Experts of a small language model.
Size: vocabulary 16384, 23M parameters.
Below are experts of layer 3 (counted from 0) of a mixture-of-experts language model. Rows are named router (the router's row for the expert), gate (a neuron's input weights, with its number), up (a neuron's input weights, with its number) and show model dimensions 0-191. Each number is 128 + 24 x the weight over its row's rms, rounded and kept within 0 to 255. Numbers have three digits each.
Before each expert's rows: "comes after" lists some tokens at least twice as common just before its tokens as in all text. This comes from a sample of Wikipedia text that the model never trained on. Tokens count by the router's weight.

# expert 47
comes after: " (", " -;", " —", " with", " –;", " on"
router:174139085138141113141137121123150157134133073112115156123154142168121085161140136134153087127162125130148169122142129157095143143141156095142123129173124099129123099158115152126133141125152165089138178135121067090115098131138123138130111144156108150109101136130084118177162120095073112111113142141127135084124122109171101110129157200168133130118128138121126072083128133078118101118169148127113160093143139146141089113113122117108071115122100146134179147129128123123157133130135133150149141107134141144093151093128101116097118149136108158123120136154147092126126109120138161110
gate0:113134172115137097109168151126116090116126119155129099174129123137172119114140123141118120161152158099112131052134140133152095120141109133139115126116144144136096124143109123111175123126131119122116117146140168140115109120148159185143154119144154113108092118167097103110085125100155134114204133124106099160145092146109146131134081148123136135152119108131183161170125149132111159127113112116151107129118103123096154095145144174078166130112115147155122151102115093098093101114124126125148121116099172119134111130143134113150156118135116081170105110091145164110110117162142162176
up0:143126124149115103106135090133152076115165155169145133159132116116085127136117126117178137140158151116111099140163129111144164139182123125115183146137079148127120088107128164093184079105138114131128121125141136142148087154121149126147148126117119144115134093167098130108177094123130118110100137148074150122158121121145151134113123173115082120136121094111102119150117116135098122108083095153100139135114128165177130076125129158096170184104098129148120090156133134112139134152116130145155152135135129155155164118114168099140093123140118142127146129098150170110135152120153110118
gate1:124120110128137113141142153091156131103121134134137178156152139129157114117120185176152089120103125140134159122107173130137121133086117139105154122144156128154120118172149133102157108118169107103141130134106129110149092122140130121154146110107165120189109129162160100113154135123150146123109154133099130090121100094120136162151122096130154103156162182084112146094155105123102107123094112147121120126186170157122150114170145135132094126176129121087117101148135111133167100113123110157092110143137110123137134167106121091113114043101116114082138122122112121142108114124168112129
up1:109129131108126163118136156104124137160102141108096132122103123119134141098120152113070159114122132167123128124108118127159117143101149138141058141119111136107149127071184121169090126140160144168087128066065141108106158094118140153148132110109151139123156076118109121124147121161116107098088106128112130165105101171144134125129122135134128142129109187131113075135168136092115108108114136156153183116118104158156108076158144169111143136157118094122098118121107119119099124138140101138122155110095124146127095121149131098137132132135148137133132146149113117151190159125127110141
gate2:135175162168158113117107177121091102139106143104125119136105148134104105134129132128157120103173125105140096140142106129119135148096111121081152122142151093103143148121187134119141152143137119112146151135115129111058144162146162148150152151150125121092072080156125097147122178128137129136121176111107116161100101116107117130149122143139133131099124137131141100133110089147130164117129103108157131121132145130092174145140141143151123146114133124122071172113138137140116165157094120133137066179094176125159112163123127113129136098139107096100157154112172152139174134118136133105
up2:125130095106112108157102122160115109113089093101123170130124149142159098140097154112141150204146128153106106144103103148145089185119130134106102171108091108113101117113120175101113152117125130140106138140149102132133129093146133109130112099133118133154129115073130109145135156070120135131152146125142088120182135126123117116161111121162129109139121192116126114161129180070110133158140106105173116118145111178090096143116121139098171116097105126099128103128104097119111140093122136105128130173146133126155116148151122101137138126100108109092094098126082127125117148095129122114
gate3:140133123168138126127136174159086108135147165120129135148079121117125115139133113137135111123141136104131169141122114107182136114168124128105115175100134149105104153092095133114123143126074072122114125134094111163087091102125078151150142107100110107115081163115118140144132118096118158129192119101154121137101142107120114157095116125126113158109143114098178171167117127113097157136168127139148091141104072140123142110116137128145141098167109130143135135140092133130102122135130110172123157118107102121145130130141133111140158148159154107114105098110149101148051120104177111134
up3:108154148128115148110158165112099127120074096160135127108160168147101131116111144173051130129135146160149118130124112101094146139079110101090160099135138097158084145089126095156141118109093091110103144130137114138096140116134104139129122104133142129143097103160111179143137140125104105133109123182189116084120103125109133120091156147132123102131154157148155122148145134153124145110107148119109145157075144163132167120094139068142119117081104102176102135129119130166141173139129116114149125117128130113132153129107129110108164135137177094126121155100131109132149111131123118150
gate4:099107116108125158139127162113115115120136147160118159137117077117151138155123133079124135182111110113116157137183153119166123111143135153121148124109150118126098114113160105113128099177150127137136100120169130148092139096128191121087099145093122139175098147111133105102173139138147148123110136143141114128173127133125130144168078130121137150141141126024084138137147136122148164114125123138088091113151089150131135098115106127128118113117112097136103109129119143094122144118175117159153154123136151098127139105155113141123114112146120105142065137135142085127182138100106127134
up4:147170101140133093155124087144145171119143118107133119160186130101141147124151126132100128121122116120129136129093142083138111099102094149111116098126160129088120113076151119116123129087113074121102128095152112096099094054133131148126127103139121127102131093114110072138113145135103094121078137147117120092107164120101126126147161100110105111112116118106119128088135158127111055161118114113146089117106128103095122136110130161140149150120117101163164130088144133135104116126151084152134114119111136128142083161108148158147117184134148141160111108149122113131136080119125100101
gate5:096122152131123089141120155150101097160169163151159107168105099132167134085104160147119125114134138092084160139153107138174115086110085151130157144094153169117129143117150118116147096118110100118112080129129150157098119116141133156118103093130138089125131118170105089101100153137134153134147132159110099162158109134085173130136115160100135098161168097095122153158123156114118133110078087124141100126154125139117176127146125180143146123115110135127118157124124079101096111104155116105135104138110174104132127138149117138154141119166155098150131122093149123113120144158113130151
up5:156120155093156136095132158118104137139123146140101138096148096125156094114120110161164130056153119129140105137164118113131152086132159111149124112142116157153128089138153116119119109170145148159172122144151089144120140117160145135102108141138118141097177146123116139146125124110124085112133102136137163119128098101131109154180101166125136092110129088128176109123088178121098125143156143135128147150136123100182151135103143148100103061154087131120143141153151099134144160137155150113119126158166101135078101104159088103128142094165117126138085136115130097112116107118138134099
gate6:141125144059136096148110156125158112111130129143135175146121147131126148119094108140104163171112122100124106132126143073149100145169112133091117110135146155124121130123064125122181103133119138121114114141124146133113158165116063148083142109161141127141106103111077126139142131163102163156125142189137130115124152144143132177126149128105101101123124136130102118071151162156100125158098108097118097099147122128137145111117131098156113143133122090113129107095187164153141120137148097118132165156148115134173095158106126138119141112138088195143128135135102111148121141131120117148
up6:128130108138105140136112111138194119116146098162144123138125091136131151135141130140098160165100130114106079121141114138118162119116119111142130098150144085129146087126167124105120132104131138122113118093153149088092105072131113132124118100117160130147155095145153158135101081120115136178104145160081136155091150134144129063100118105139122115145150128157122115124125130092135164113131113164117116153075142166099077119120115104160163135131140127118118101111116148118135142148091068159115143094150155139110063167130122163109122135120165092104145116150149101142109081128102139115
gate7:124131113132126104132138123090110158156094138173143126154117091089143099101143111056088153174094149144102125095144114145165146135195128142111108181120170136076139115108170158086154114118124138145129120116152136150139127142125107103109106150108102131158142119178112129112140145105112144087139130093165104130126117086132165170080126118107140131137108139121103182149135165103129136123096118125139101141139116125166168087127125131132147103112134106132126137101136142121118120115116105153142159119118122095166140107121129101130128131145114036106097133092135123096122158145136139119
up7:129091127097110122128123139145124142144095124135107114115109119129151101128132142095090115109132167119122121083108135119111076082151166130123215128138119102126133131140158114170162155158087174120120100148083094141134072115094163099140097105106192133105150119097121153122144128130138135126096151123148124154091174129116127139168159166132129113118121108148139099133106189111112148111133137108175144114099178157155098154107088104157118146126094113161126117128133124120135128130123148119123125109100118120136095123128162089126141171144170137141115155114156127145125091141103163132
gate8:118115144105121118143156136148104126168140136157101129113117139149135115110106147138182103155145125128149125080123118123124153138146106119137149114136108120114149127116094115119178120159170101141123130140103130152070158102120083157139127120125141141135131110102124126128124185140098121158098122136148135134139138161123127150129146123153120120088133115146146092148112122143130152142141129086133054158105143094188153120154140121205150129139088161134097090138146126086095118114121063143099156115154140129141103144125088127127139100145154096096148159123119165166205167116144132111
up8:119158107133134085123119109126114172101119147100095144102121136100117133146131097131068120118172120110121130143163176098156119147136126119124178140127119120138115103161145144155126130132119126110124113131045111122088082169147148100152111089121126126122141086146195136131135138131134139166106173156159146130143135189163125088122095125111144135129114156119179169149114123122176136149107131112110113140145145132124132122129121144120133069107133103127118094117200103161118158121130093127110142122123140117103181117093136131124102140146100138160087145098139081125116129123117148122
gate9:086121125156108106160115139141092109129140139132146108156099102124157144079092111135130129134119121101079162109143133144179115122105079161119167136077158153097113146125125111087136092133117120100142077135127152169113106139126114166108101142099125084135142148170107085084077140140107178152128148142119103154135137129102176144159097157090106114170155082112142136147128148089123127133101088089131091117174118119120145118143130151130141095103118151114108120119117100098117118100140090105147111132100146111132160151150113138160150095134118104136131120132161137108119150163113112155
up9:120087121130095193131140159109103142115107151124128157105107108081121160120133168152095118124117130095117117147128121082127074144080115098123122119134174169125110110109141091164146152148159130103160125085153137071145158134137158113136097150152131154116136182135147125135137112175138117097123118132139102175161134109101125135140104132144125124101122147108143147200134151144123137094087122100133141137075112121136126149096125112126141115119113128119097120169120094150140099122154106151121173137133150128111100135071126121134116135113084168107144146152126142137188127129107152158
gate10:082115138161083108161124136134097103147162138134162120146087114130142157095102125147142110123131132098098159130132124130160101094117081165095118113082142148133092153088141116122112071103103093110130084139108186161129105147162104142109117109118160085135124135186107093091095132130133169142138169133117094125120125133087171127143081183089122099164179130132136156164100136127139141121102092126128111125145135132112165133136137152137140122114111141124117149120127101103122089092148095132129106119086145079118147138112135139164132128155120141143119116105133120129107147165127118155
up10:134179100147125143109168120091092112139096135089140172106132109099100121123129203204090101140152112135151114137106100120106115131137144135150170100125152136118148154118111132120105132141078114112121138156129159165137166114124169113132116174111077144114180099150107133127146103138094128136138091164119139119169137137125111194101167132132146114125127121169096120155139091143120122129132131130122136101109107077158103127093152135120106158105114153107170137119114135111147150157112119158140110130109116121118106124161125120133138137143167130149074133132139092160148156119085112114

# expert 59
comes after: " a", " an", " A", "A", " An", " one"
router:144163087115124124143125133150147138157138128132178116134163085131075100186169150106127103119172115123070137094159148080119176156128116119105143147142128123135102160114131141119155158127124161136108134146099074113134137132132157151131098123113126151127144141121124136168127101133116075131094147166128135108121121095152116126121154188193147138126131139147151129121139149098123117076137130128129122090134103094117150085157113111068155133140124150121141159111134093103172112102113126148140141121120118175122148112142131118103150147113097140169119183172136138110115145126126169110
gate0:103126120102103122125121144127125161126122119125175094132145098069100102134125153109137123105142131143076135086163132110129161115113122125114121116097150150101099200084134118102134144097118139164106118128149130141159124164113119115131148121091134141166136093101115104117084134151152129142126165099114147160137152163113124111068151103145155164161139122137115153130099125185096116168112131133139127102123120118124126137122124091155164127127115173127140149164113139112148113076134136127176138178144114154165139135118133147156176120166072094184113141110147118142119175129120146132
up0:111146138091140134139118124114136131147125140113168100121132097073101110128135121091154129127138128141087132091151144092131163133144114111107095172126140133101093181072142092112136143140123163139087116146124122157129144104113131109148131125111136148152130100141126110107110113136122100100140093083107140142160164158106131114069147090147135163138141118163141144133088121156132123163108125131139187105112092132133207141108116079144167135134137172120146164134128154105150130091134128136146111136132126157126135142099117156155162140131081083181122125111138141112069173138114146121
gate1:124187146147136156119092130096134112137144158170162089113149094102122116144162123171123141101141118150119133103114158098143078141113119154160135150121112147176102175124157096128132153112112116125163109146167133115135150121110163117160142127128158142139150090150126134132114177157090109142095127129120110142107139155106122160070127149124096077113100131167121136156149142135110126087125125093119113108144113091139132134139099126125176147141121159143131137131122114111102097087124119096152156133119153164129142142098168153188134191119132094126137121114168103092154164098099131100
up1:118139106102131151117101086168163114154128128133115086114164122094138123127154122127120111112122121159137165090136104103103126176135138105142120177125128138107144120113119099122152118164117106124125142149137124157112175078107146156168127125128115124101168163102121147155095086187077085123115103106136187169108123165093154145126160188084108132134141147138131128147129126141114112094111107120099114134187114134144143115135091117116179153147130168128140124118109133084107128109135148125120105149121137145105172076151161140151141125138153107085145135104138118109103135114118078128
gate2:122123131151115137123136122093117133132141107138078134120134121129134090135100109126140078123143110148126165088135172074117102134131135108149153144134150126093141098175148102111131161141128121116121136119133108164127153109090082127138139103143116112124106148143128106135113179121114130119138168135109112143149130095087127110127106136088112136146120084150144138176094125134126122119146100153105065173139138149121155073107170170133115115147163117124091108115117161136120111137145158117128155174126122132105137160091146130194125061183160114129115133119158101099106172097088093140
up2:139159137138093123117133134139110118128132158095184152136091084145153113124100116122138121162148149129124123121097146155115144153164124130100113136129108160144118108116164113088183121112131127089092119142077115135126188137118107162143124134132146113144137159084150161132067116132089128154141147159127140141127146064139137126138188139100135132132125137085133123126142136129145162153149123135160105145158140098089107128122106169156136124123120094144126147201112130098137155129102145142167139147139138148167107104157132115155132114086101192093143156105141147099146121146164126167
gate3:129086121117142118126076093108075146113148131133142138143120148139144121113132156189147119119130133138108110123118123153097090109079114133106101121132118148125127110166137143148141118175161150133110116151159123108128116149100099107161144108114126132121108187125106177121137116118106124103103120138122120133141175168125106125172114141147090105125130126065114140109118114124131120121121120123171128150117132154106116107128155128129137097153089118166132124149123088101105063140138126095139139113171196110136116131116128153125125131181198118123132080098122127145068090137076165129
up3:132109083130122099131140138071148137114143142124163132103152124127107117107121132105127095118143112138101096121108139097155144117134131142125134144090141154106136114096153087120148107115126112198109133141146096136160185139095140114131101118128024140118175153102113108120169128146095116067111086129109160162123166173110138132137120185099140148109164121127151139119148147115090161109107171103125128095087103099135117141146142110104125150130132122120121183152148112110139089124124113178114114104128097139137154158108116122107134131128118113093131134149141130115118170136140156103
gate4:114154087123130112142107131130169111109138129089159071122089125094123123136122137154127144096085104116111156103150157102142144127111132144116121177173121137128143144142103108131144145123137116115089108137079134140116177102141154136122161116104124105115105122143157127148121125155141150126127171130132111170131120128137146106103129173161127134135140128117152120150138131124121151132122076130108195086164092084133118108134119128093190165125108135143111170180152103112101148079151156108138106161122166148152111136133106101155134153123134141113102151157111097067077115184133120132
up4:132098172161106131151146103093092166105129109137087116147139172179166120118144129141129184155143169126155114127129136138138095103171113098147119152148106112118117105129162174128113104124102152117155162112161154116130121161121090136114102138136127143116111101103107107106153146140162121121108126137122157109121136126142106153140136102109146084120113138121082109125112107141130126137130174136185102153168159195097094158123170145174092109108094106144130097159130117138158116178124126147131146095156147123114144143126114137124103128126137156150171074124161121127147088093156117120
gate5:161162129107169108138131213139114142152121141132141111152141111109120152134073156130112132115147153146115134132149140159138170123119081111158109129099144119106105125098149115098169147124137108131103127103072106134093151128113128135157155106129134124089156118129145143119086115128123112155139064097126107112143118105150148142117149165075078159098167108128104123107148137145193162104110149153153110109097112133139167118089099140131146160138116149101140159121116124130095091121128127133092108129124120153126114137106143117120109117102143106169130128133099140144117181198129140169
up5:131102119084110200121123122132141090127134121096112132114161134149122106108133134116126172122098094105147105115108127110148135150095133091118129186122180139099090086137098133129126116160141059124089128134085109144144182067113169129141131132133096131177103109069127082133147127133133135113156117149141110142112121063142142147102143120136106076128132132109119130170153140095089144133109111134100141135127156169103115095170127124099117128126093127179155136150141104108116132118134133141153131156141138153132124076099109127145112134117118135151107131134111145159096116131095104121
gate6:119139101145124132132119111155097119108141143137139096165123101095147143132126154142122100104093131115091129141168161088128112124121127155113136097138117102129137183115157115109140124090129115082071105110121133148110152080128131122123152129113111118088171154131131139115118178087169129134057121172124135133142116148111152132155117168100158097118126126130118126134142140168161101103145126086115112131132077125108131135098106126120144136140153129114130155117151106117139174110129142094085079109121144107118061134111145113188129118130138126111182146094123186154128131150188123148
up6:152110117165138115103134168137093097114121107100144170122134126171137086099096167117123163167113107128122145126125158204143127133108130110155110139129127155123138076145119175160094123089136073159146136125146151120177119124114130148097151105142135123125119073109125096119149092112102112106155118173143170139126142124162126143093133107107126177149102127124124155121113119120109077112100139134105092161132110129152092143104132152130114126166093121123105090105100138131085122159120074145164131120078107122109153114119128086100120127096126103115114126153160130127143169155133138107
gate7:127154096102109117145152118180135115130139157161141104112104065079121141151125091138112070096139140122111110112158158043129146134164124124125107127117126136147134177091125126107151127127106140131097094134119135145103118138130134125099119119098128136115125139132190178145090140139121119165124121128122106145148117148106145125139139156143132092113154099146119156148111120119135135094111149140104098116174056123130148124103106136161106120151131177104135144137143147088187146121143128117111148173153141112132146135145150098165142095112100085165129173085118119104160162113127116122
up7:159103119102166122124146107151122060109137143124071137116107107127137115144113147106119175115128162150152113136152114101130130090113130098145127117099107162126160121114088112127154115120110104075158083095108137187131120071115137111102183130154126157119117109088150111129116104054131119160110085108118110104146174109136155151095117153092126148077132120123122132130102145098144166104096123117119102145170106114106118086127141139135111116108115130134117091116139137108158114124128108128157180135162098110132134148125143139129125106099094134095121121090107141175084128136135117145
gate8:103109092077157149132141145184117115106126103120139153112139130119145126117134088143121087146131130107090126135118117187119148137126126135104149101099144132164150099114120093080088135154124125101152138147134092119089106123135105156109143123160132125113120139120140137125152183123129129106071109076136078139114142163090169133133119115136115106088155133143130134160100119134169155107104110126125148178123149134110098119132116129102119104128071117142107133176115131117102134102097095122103132081153153150145142137102080064137155160158136134152105078119131149111138125168089131100
up8:140177141139116145123150127162111124138112116141130107156145116145095115146163144108132130164122116126142135098131144115187150142105139123131117170148120094101117182100163124122143132095126124160137135137135145140178131170138184113126120146122122122142181118163105164115148138133107139163119141134125112114101094103164100130166121114127123117146086138168133107119174149094108137129141131115113164058100125116129157147122096095146162150143166157126155180095123124127135112142115175172135171110097107151141117136166152163144136132116130092170139131108126133046167133100144141130
gate9:124089125105178123132087162133101131127146106136149138179146183141145124124133124086112154125121108096120117120119099137145144133119127137149136133104131180184077137141144135101143153107111053080119120120119122104148166075130114144177128123130121105073130123128123070117155118101127140122163070152125123118174073084114132103106110144088111117129116109097114137141124137105163166149132113153111113135154171163163129104153105148115137136130122114153128175123141115107090083143105124092162149112108139143132128155165159118150121132130084126105134128140151147136123121123135135148
up9:117118165126115150122146104114110118104127113127126116099141119119094105127164127102112129142113130134142102156150079127116156209141144143121111126131129112120118156064092133108137114146135129095093116161150131097089151105060211126147115119122130160140115129121156095128136099175110110102134182140120143177139106131129133127130149135085153137162124126161145131131137100145125141090111107103151130128083151120116109096141111092137127146137129113160132100075104128122137126121121126104122063121139110144098118110172130055065128123126105160166111151140113129132130099138129124115
gate10:161125142151136119109177119040126129171127130084116144102094126114150104127158124090132111088146128120141119217125119155136104106078096123118139164099145113142153121131141144135152116099116090138117120122119116108143130097125124108077151117106098103150160165139073154131119174117148138112132097130115103096133101161154126111161118099140102126099139130119121140157149110092158099136130133135126130115139131164093146177145173120125137133108173116146131140085142108133120127090127123139124130108115113118139156125135181134144108104163163105090128090102112152162166099115142103131
up10:113128153080119082116137093138141153127113155132121098129145124178142155131102143142098120100149132130163133169115168108128140146132141113116131060133123118182106133134184108128145135123124154092149142122122125064135097134197094171143145124123132129091125128127143121138111183134108139140153105117131105104119135101147125134114113088126126125103150163103147147149171137121216114110118108134134146147150160143110165089143124118152134150163152154147125164109139148138109139137089170121158146132129155146160105076108133084097113104130118129137120110064112107130131114132123155126

# expert 17
comes after: " ", " of", ".\n\n", " at", " by", " from"
router:172129087138152108134149118126152149124112077107124155117158143161129087151136131142120088138104120127155175128142130151091143144137143106093167126168111093127129102159114152121122133125114167091132160108118068094117103122132123130131117144164115151114099132131097113189170123106064107112113146133084142094109145110172116124126159207167130137136125167129161164175127145091112105125176154127114165087140139150127095113113120114103101112120103130125086155133134127139159122135129141147147141105136137152095150093125100114098156149136110158115126147144143108132124112138150154102
gate0:081128153140089110152129141124102098144158137168148115151111115122175142099111124116116138140111130091099160114132111131143095110095095169124144138084185146117117146117127112103120097112147092142117089145111149143099119088133132153114092093126133085120134135170107129094103133136136168158148138144120080142159107136083160155135114156106127121162155086113111165166112126107127136091109087127156122120143149148114149125163127170113146119082099164135115152101151083111114104090148111126153143138114162088108135154155109143168144113160167118139115091107152135107095135171137131156
up0:130164125072088114129117090138139129120158141179125126106115173161155134084121131106125161151158150118112085133147128138103129171143138137137113178133154139158123134132164127130102154139109139194088131144124125123107122155146117149105104114164098103129148121106121158129145109112143125129121112137119093111122079185108107156093124153128143152129102141138111151125153169157137109137142143143098121137121136134156110129125112063154162157103148085119175120130180123123113117119120082157129149131100132138135133103157099164120113121122200103131135158128120109123194117132077162144
gate1:100132156122100113138093153162121092146160143173176089181109108116171127108118149138121157122121130092101152134148122128149089112121087156101124157088174153137115136094102104098138075115120087098137080144129159166082132135132123157090109087110149089144137125152116113098088151141134167140150143141130093165175121112095176129123108160108129114162155111107128145169137136129118122103096091114145130124146142149117139148149126141108152122113114140136078148126139100104123099090157107114142107136108152102120147155126122130143140102167125118158114103105156136121119170168130119153
up1:118143133127105123117146158143105129131118125137087160105110119124150124131116149084094092120136134115131077099112145130098120122155140119185162115114146126112148093155209136144079163154105144166124121203079127104140112126129075134129115122155117134122125126145127084162152119139114113112138153145135147125120115139122104176143135151132143094123117130153118127153115117081112126115139129096145156112082122096187140109114118165124149182135059119147161115157103085110097158147116122150158152137139157110106107131152093144085144153096113139134118137140123121123102087131100140115
gate2:121128154146114077122123134106178146099137142110106136122110118089133112116106133105110112140138149103120139162151155122105156167133118148109196110123115148114180118140119073136168109128180080149161104116152136097114111131137098083103139095134146097144121099116140132124143135178127129169148122119104148169139118127099151122152121143127140087157139079174131180142122169147118119114167101124105096128146118136148114122129176147112125118098132140123126122095167140144110162137119114107126180122120075117146142075114109124115186127163081122102119112090151126156118121126111112154
up2:118126141140147084106151117114135131121147131119163113113121124111098105140136130120122114134145139165095130143144143114113109155124115128108148093121100124137163164138174124160124110092128125149096129168129140115060082094126161146134157082116108121116109119142105165136102112139170105133143159119135117103159096140139135117116117107131115082142136138131102129188108169165133168107188105114120165114104131154071133129116162149119150219152097102104126152121096117124100150115147146148136110145118137118128123083137159124116139118130152129152082138112158139091103099196143136088
gate3:082119139141100095143121156135100092164159127143148098162098128145172134083108160119132123128134133097093162125149111123150101073116080152139122155090160163114131150083119110090129099128144100095096082139111140159100120122131126151128114098119140091122116130170118120102099135149152146133142143146109084165160118133086172133140122155107127101168150112129130163157127156117116152114079093110129122136171131132133156133149126177154157161106113156132085165117132093090116097092151091121127132139097157091141131148140132108161158102159154136117128110110133123106119143154118121153
up3:129150143114115113141105118152117109138130100136131090124158133124126127130134164145135052059184161124137179161119110124123143067078119093112107106138164106120127165149106116091094162141162127120146131143088067072105122124085133146133127113140105144119106099133132140108153123112150153159121101133161136126131143086132120179146123143133102174116115157144093138140112177137141143122128139131110122131151088140112113115099135127117133140149093119107121096116096125112146124156094134116099142163169158145138098086153106113121108112176113127105126109102068136110127149125120125155
gate4:077106129162117084151113159120115118140152162146158093148099099134146139093110136148127130144106113083084148136163146147164092111130093151136167119080178153101139166108131103118114092150119102098119087119108157161112114121113133139097134112119142097118135146152128094075113129163156175154157148154081081139148127130092155112160100137114111122169159109122132148170132148090100135122100101123135119121160126118097138148145146157147138118100122146135090147127137101116130104090139101103140110119086163109116131158129088123175130099156141108146142113113147146095139137156134121163
up4:115141143149118114116129126135136177121142101150123112096151117121106133132087191131112187069124100146145156125144127102098099139099110125116085106123121140155162157161110180154159107130151112164118140072105141114127136125129149136114100129120182112097107133148138128130116139146112127128130166113104114179082133161114138096128174129135124100114123164087100108130160141113142205111101121071112109146092104166131151133125130108132098124082135090108162153138122135110152131149093137138146169116154146129119117101116139083097124107148109142121160133117082140138136130120089138132
gate5:092117142136116112155112141149103108151162164144163117152107107125151144090098138144116114129122126086082163115149133118130090095107080152116159141090176154111113150127145130092143092128132116108113079145130152161129123137133122139097111091105143081123146138165117105095099114156104167130147124156103102163132107144094162134164097141094103102165159103130137163146129129136115165087086091096143111125175109128119147121136105152121132148112126151131112151124163076114114123102148100109126116136109190087132142153136104128169151096170142103129128101110128136121090132173125115155
up5:126110132149129141141159156127076171125141117077093088100123124136136116163134178180152185139172136115096117137135088114138115128162144138145154109146154106104143138133113109080144137137145113146143123135137091133107169177092115100156118141152136143129151135156139132130132175143144123130092137108156134137199131086111131116116147112141171136104140137114149133098118128124108140125146113093158121083170157164138111167105090158140112147107126143128132108092122132101125167156141134149145149161121133122050133125148117164145124134162127133116122154138104116090060147123119118112
gate6:098118119101119116107127155132137151131139140148142120169168164146150129127126124099102117152129146117116137133108173075112077121088116137159161112114149113142083115174161104126114149154097116139150122134108146099125108095114118161099144080135135119078100096157111086130170129130134125143159178118121087184104139120119128187132105126089155137127118162103116129176104112122142149104126147057114125133133122163101143103128106128145145144135127126141128157123131123131134115123127073117135166135140132134123114093141144113154130145117124119132121108128097137106164203192109173164
up6:108118118141142092133153172107140144108129121109100131153105085153150114092119133125164141104107120126124124138115149140144117132166093114126111106140137098129156142147155135092124111149150163132075129115127171120161113111152139138102130120119089100168155146137124135115084189123124135116127070159086112139147113106146121127158127136153133117146125105131104121122154131131167134129151150108172097099142118122028151136102099141130146053122143122137125133153112128117149124129159120155091137130140129129131171102100152149151132156094128140106140117133130222166134089158103143117
gate7:119129123111113135132146116149146115122172181138157101152136085142077138114150139144107118104165131132135101123108136095120126119117112126155136176135117133112136150128095153112149105143105135133160131124127113129104151128138135159142159129148126095139148095118141153134123168102174117127099171120082139189109103142128124136159083113158140100133160152099093178146106180137101155135155102116155138122146120138108080171154120143168119128134114118152155174097151118119053155160107120096152104157135171122151140115143113114126148073155100120147136116107100186122155108114115158142
up7:136136155101137124147125081099102160150178155123129144111112118107111163106124131129143141074140108116158153122133146140132095094088132104184091135131172112136107131129147086160066119103083111157112141169109131144100107082132139122127107127114117100155146123133151136118103120133142160103103154055094121142114087120094103137106114129132105122092102120107091137101141158113116098147138087132123156148122098168130106161126106129126147167111117119152112129156097083103127113089150129137148141103133139154109141145114115138128166086159120137161166156109170134117097151122075123110
gate8:097114132145124093145112147146106116131155146155166099156119128143171126101095161101109130134119136092093150123160128132149077106103088157149145130077167171116103139121159117101141086135136114121125089129105163181101131147121141151076098108120156074124138150166121104100103148149138148152152147126108072134147130126096141138166126149100128098168155116110115155168144152117103141089093101104162129103141139159141158129134145149107152137111098158123117158116149084097125096097154122126124113111112154100129166137127115121165143105140164098149127102109143143102105150169134128154
up8:147113109193182100102114149107128162120146136131131125160125184150120143171102094146138100094118091115129125100131102138118109166111137138112132123128159106083098142178169152161150121178123169126136155123187162139162135139153112149084118120093127132075109111138135152134133075118129114141125128131150125111109136141130154101112167123118115146110122147112083121116126104121108116149095131115110145136120117127157115142146125117090122093153105148126083131091152111110094083106117128157094164082098117139129128110124110118146137092146175093120102138138112168109178104143129117091
gate9:104115137145152141132128151096044100137162118136182138120074140127112143131133111140097155113137141140119136086113166140130163110133120139132107097144133121102168157121104150117173150142165103144125125154097150148123184153127077152120124121113152141122142135110125122114108165149132113132097113121099139160161131131108112109159142147129081095121133077127083118117100124120129112110130121157114122161139155112187121150135136127136135181118137127132168154147155102082056088131118133126181093150106092138123137121093100134131111128109126130176158097160140127106154161140107141125
up9:121115150122103140136137117139087117122116136149148180130113116158124114157152120060113131125141118129123122110111143123151079070096138147153148096146100169153103141092105146138156153108112145120117106144142148103120091170127177132112122169143130125120134134106138155135190114126129142116175143147058148124097119134128094151130137129127131125107147167126103177133126165157167098144118142096070148145122132118135123123135136113078087200131177131139150144154124092121135099101068093104104152097156135124110135143137113103127136095143131114124153131117147167116117103153139123146
gate10:128125143123105079123126164089100131134135119121141147124150102127151109143128180109150141055133129100144144166128117090141086131107105154132177156107117181132137136127128122107158118142181140127169126117143142145145091115150100123116162133116137124149094138134107129112112114123126168063117120156114116169156145129172144077146133143139147140139133121151186114130126121135100169109118129063116117110127140081116101050130120147171124141090099140131075085131099111113132159123160107154114124098082124137175148154153126106125116116128113120118117124128158127139113102140117128124
up10:121158130078124120123127144101112158136166146132112132147132128159149116134110109145103103137116111100153145150128185087169123115111115110140161139130113109142156116188149094099088136137141110078143117144114168135114140116137130175142106061115132110152157101141145118143138135122139138140113112161072127103084137136134134178116121126131121109110147112153136134098092059126150078118149130163167142121159143128087164121108110119125132191142106118105124105146140154116184108114091117095144131121103150127139116135106128133119161181134137154161071125120128082109149141161139142139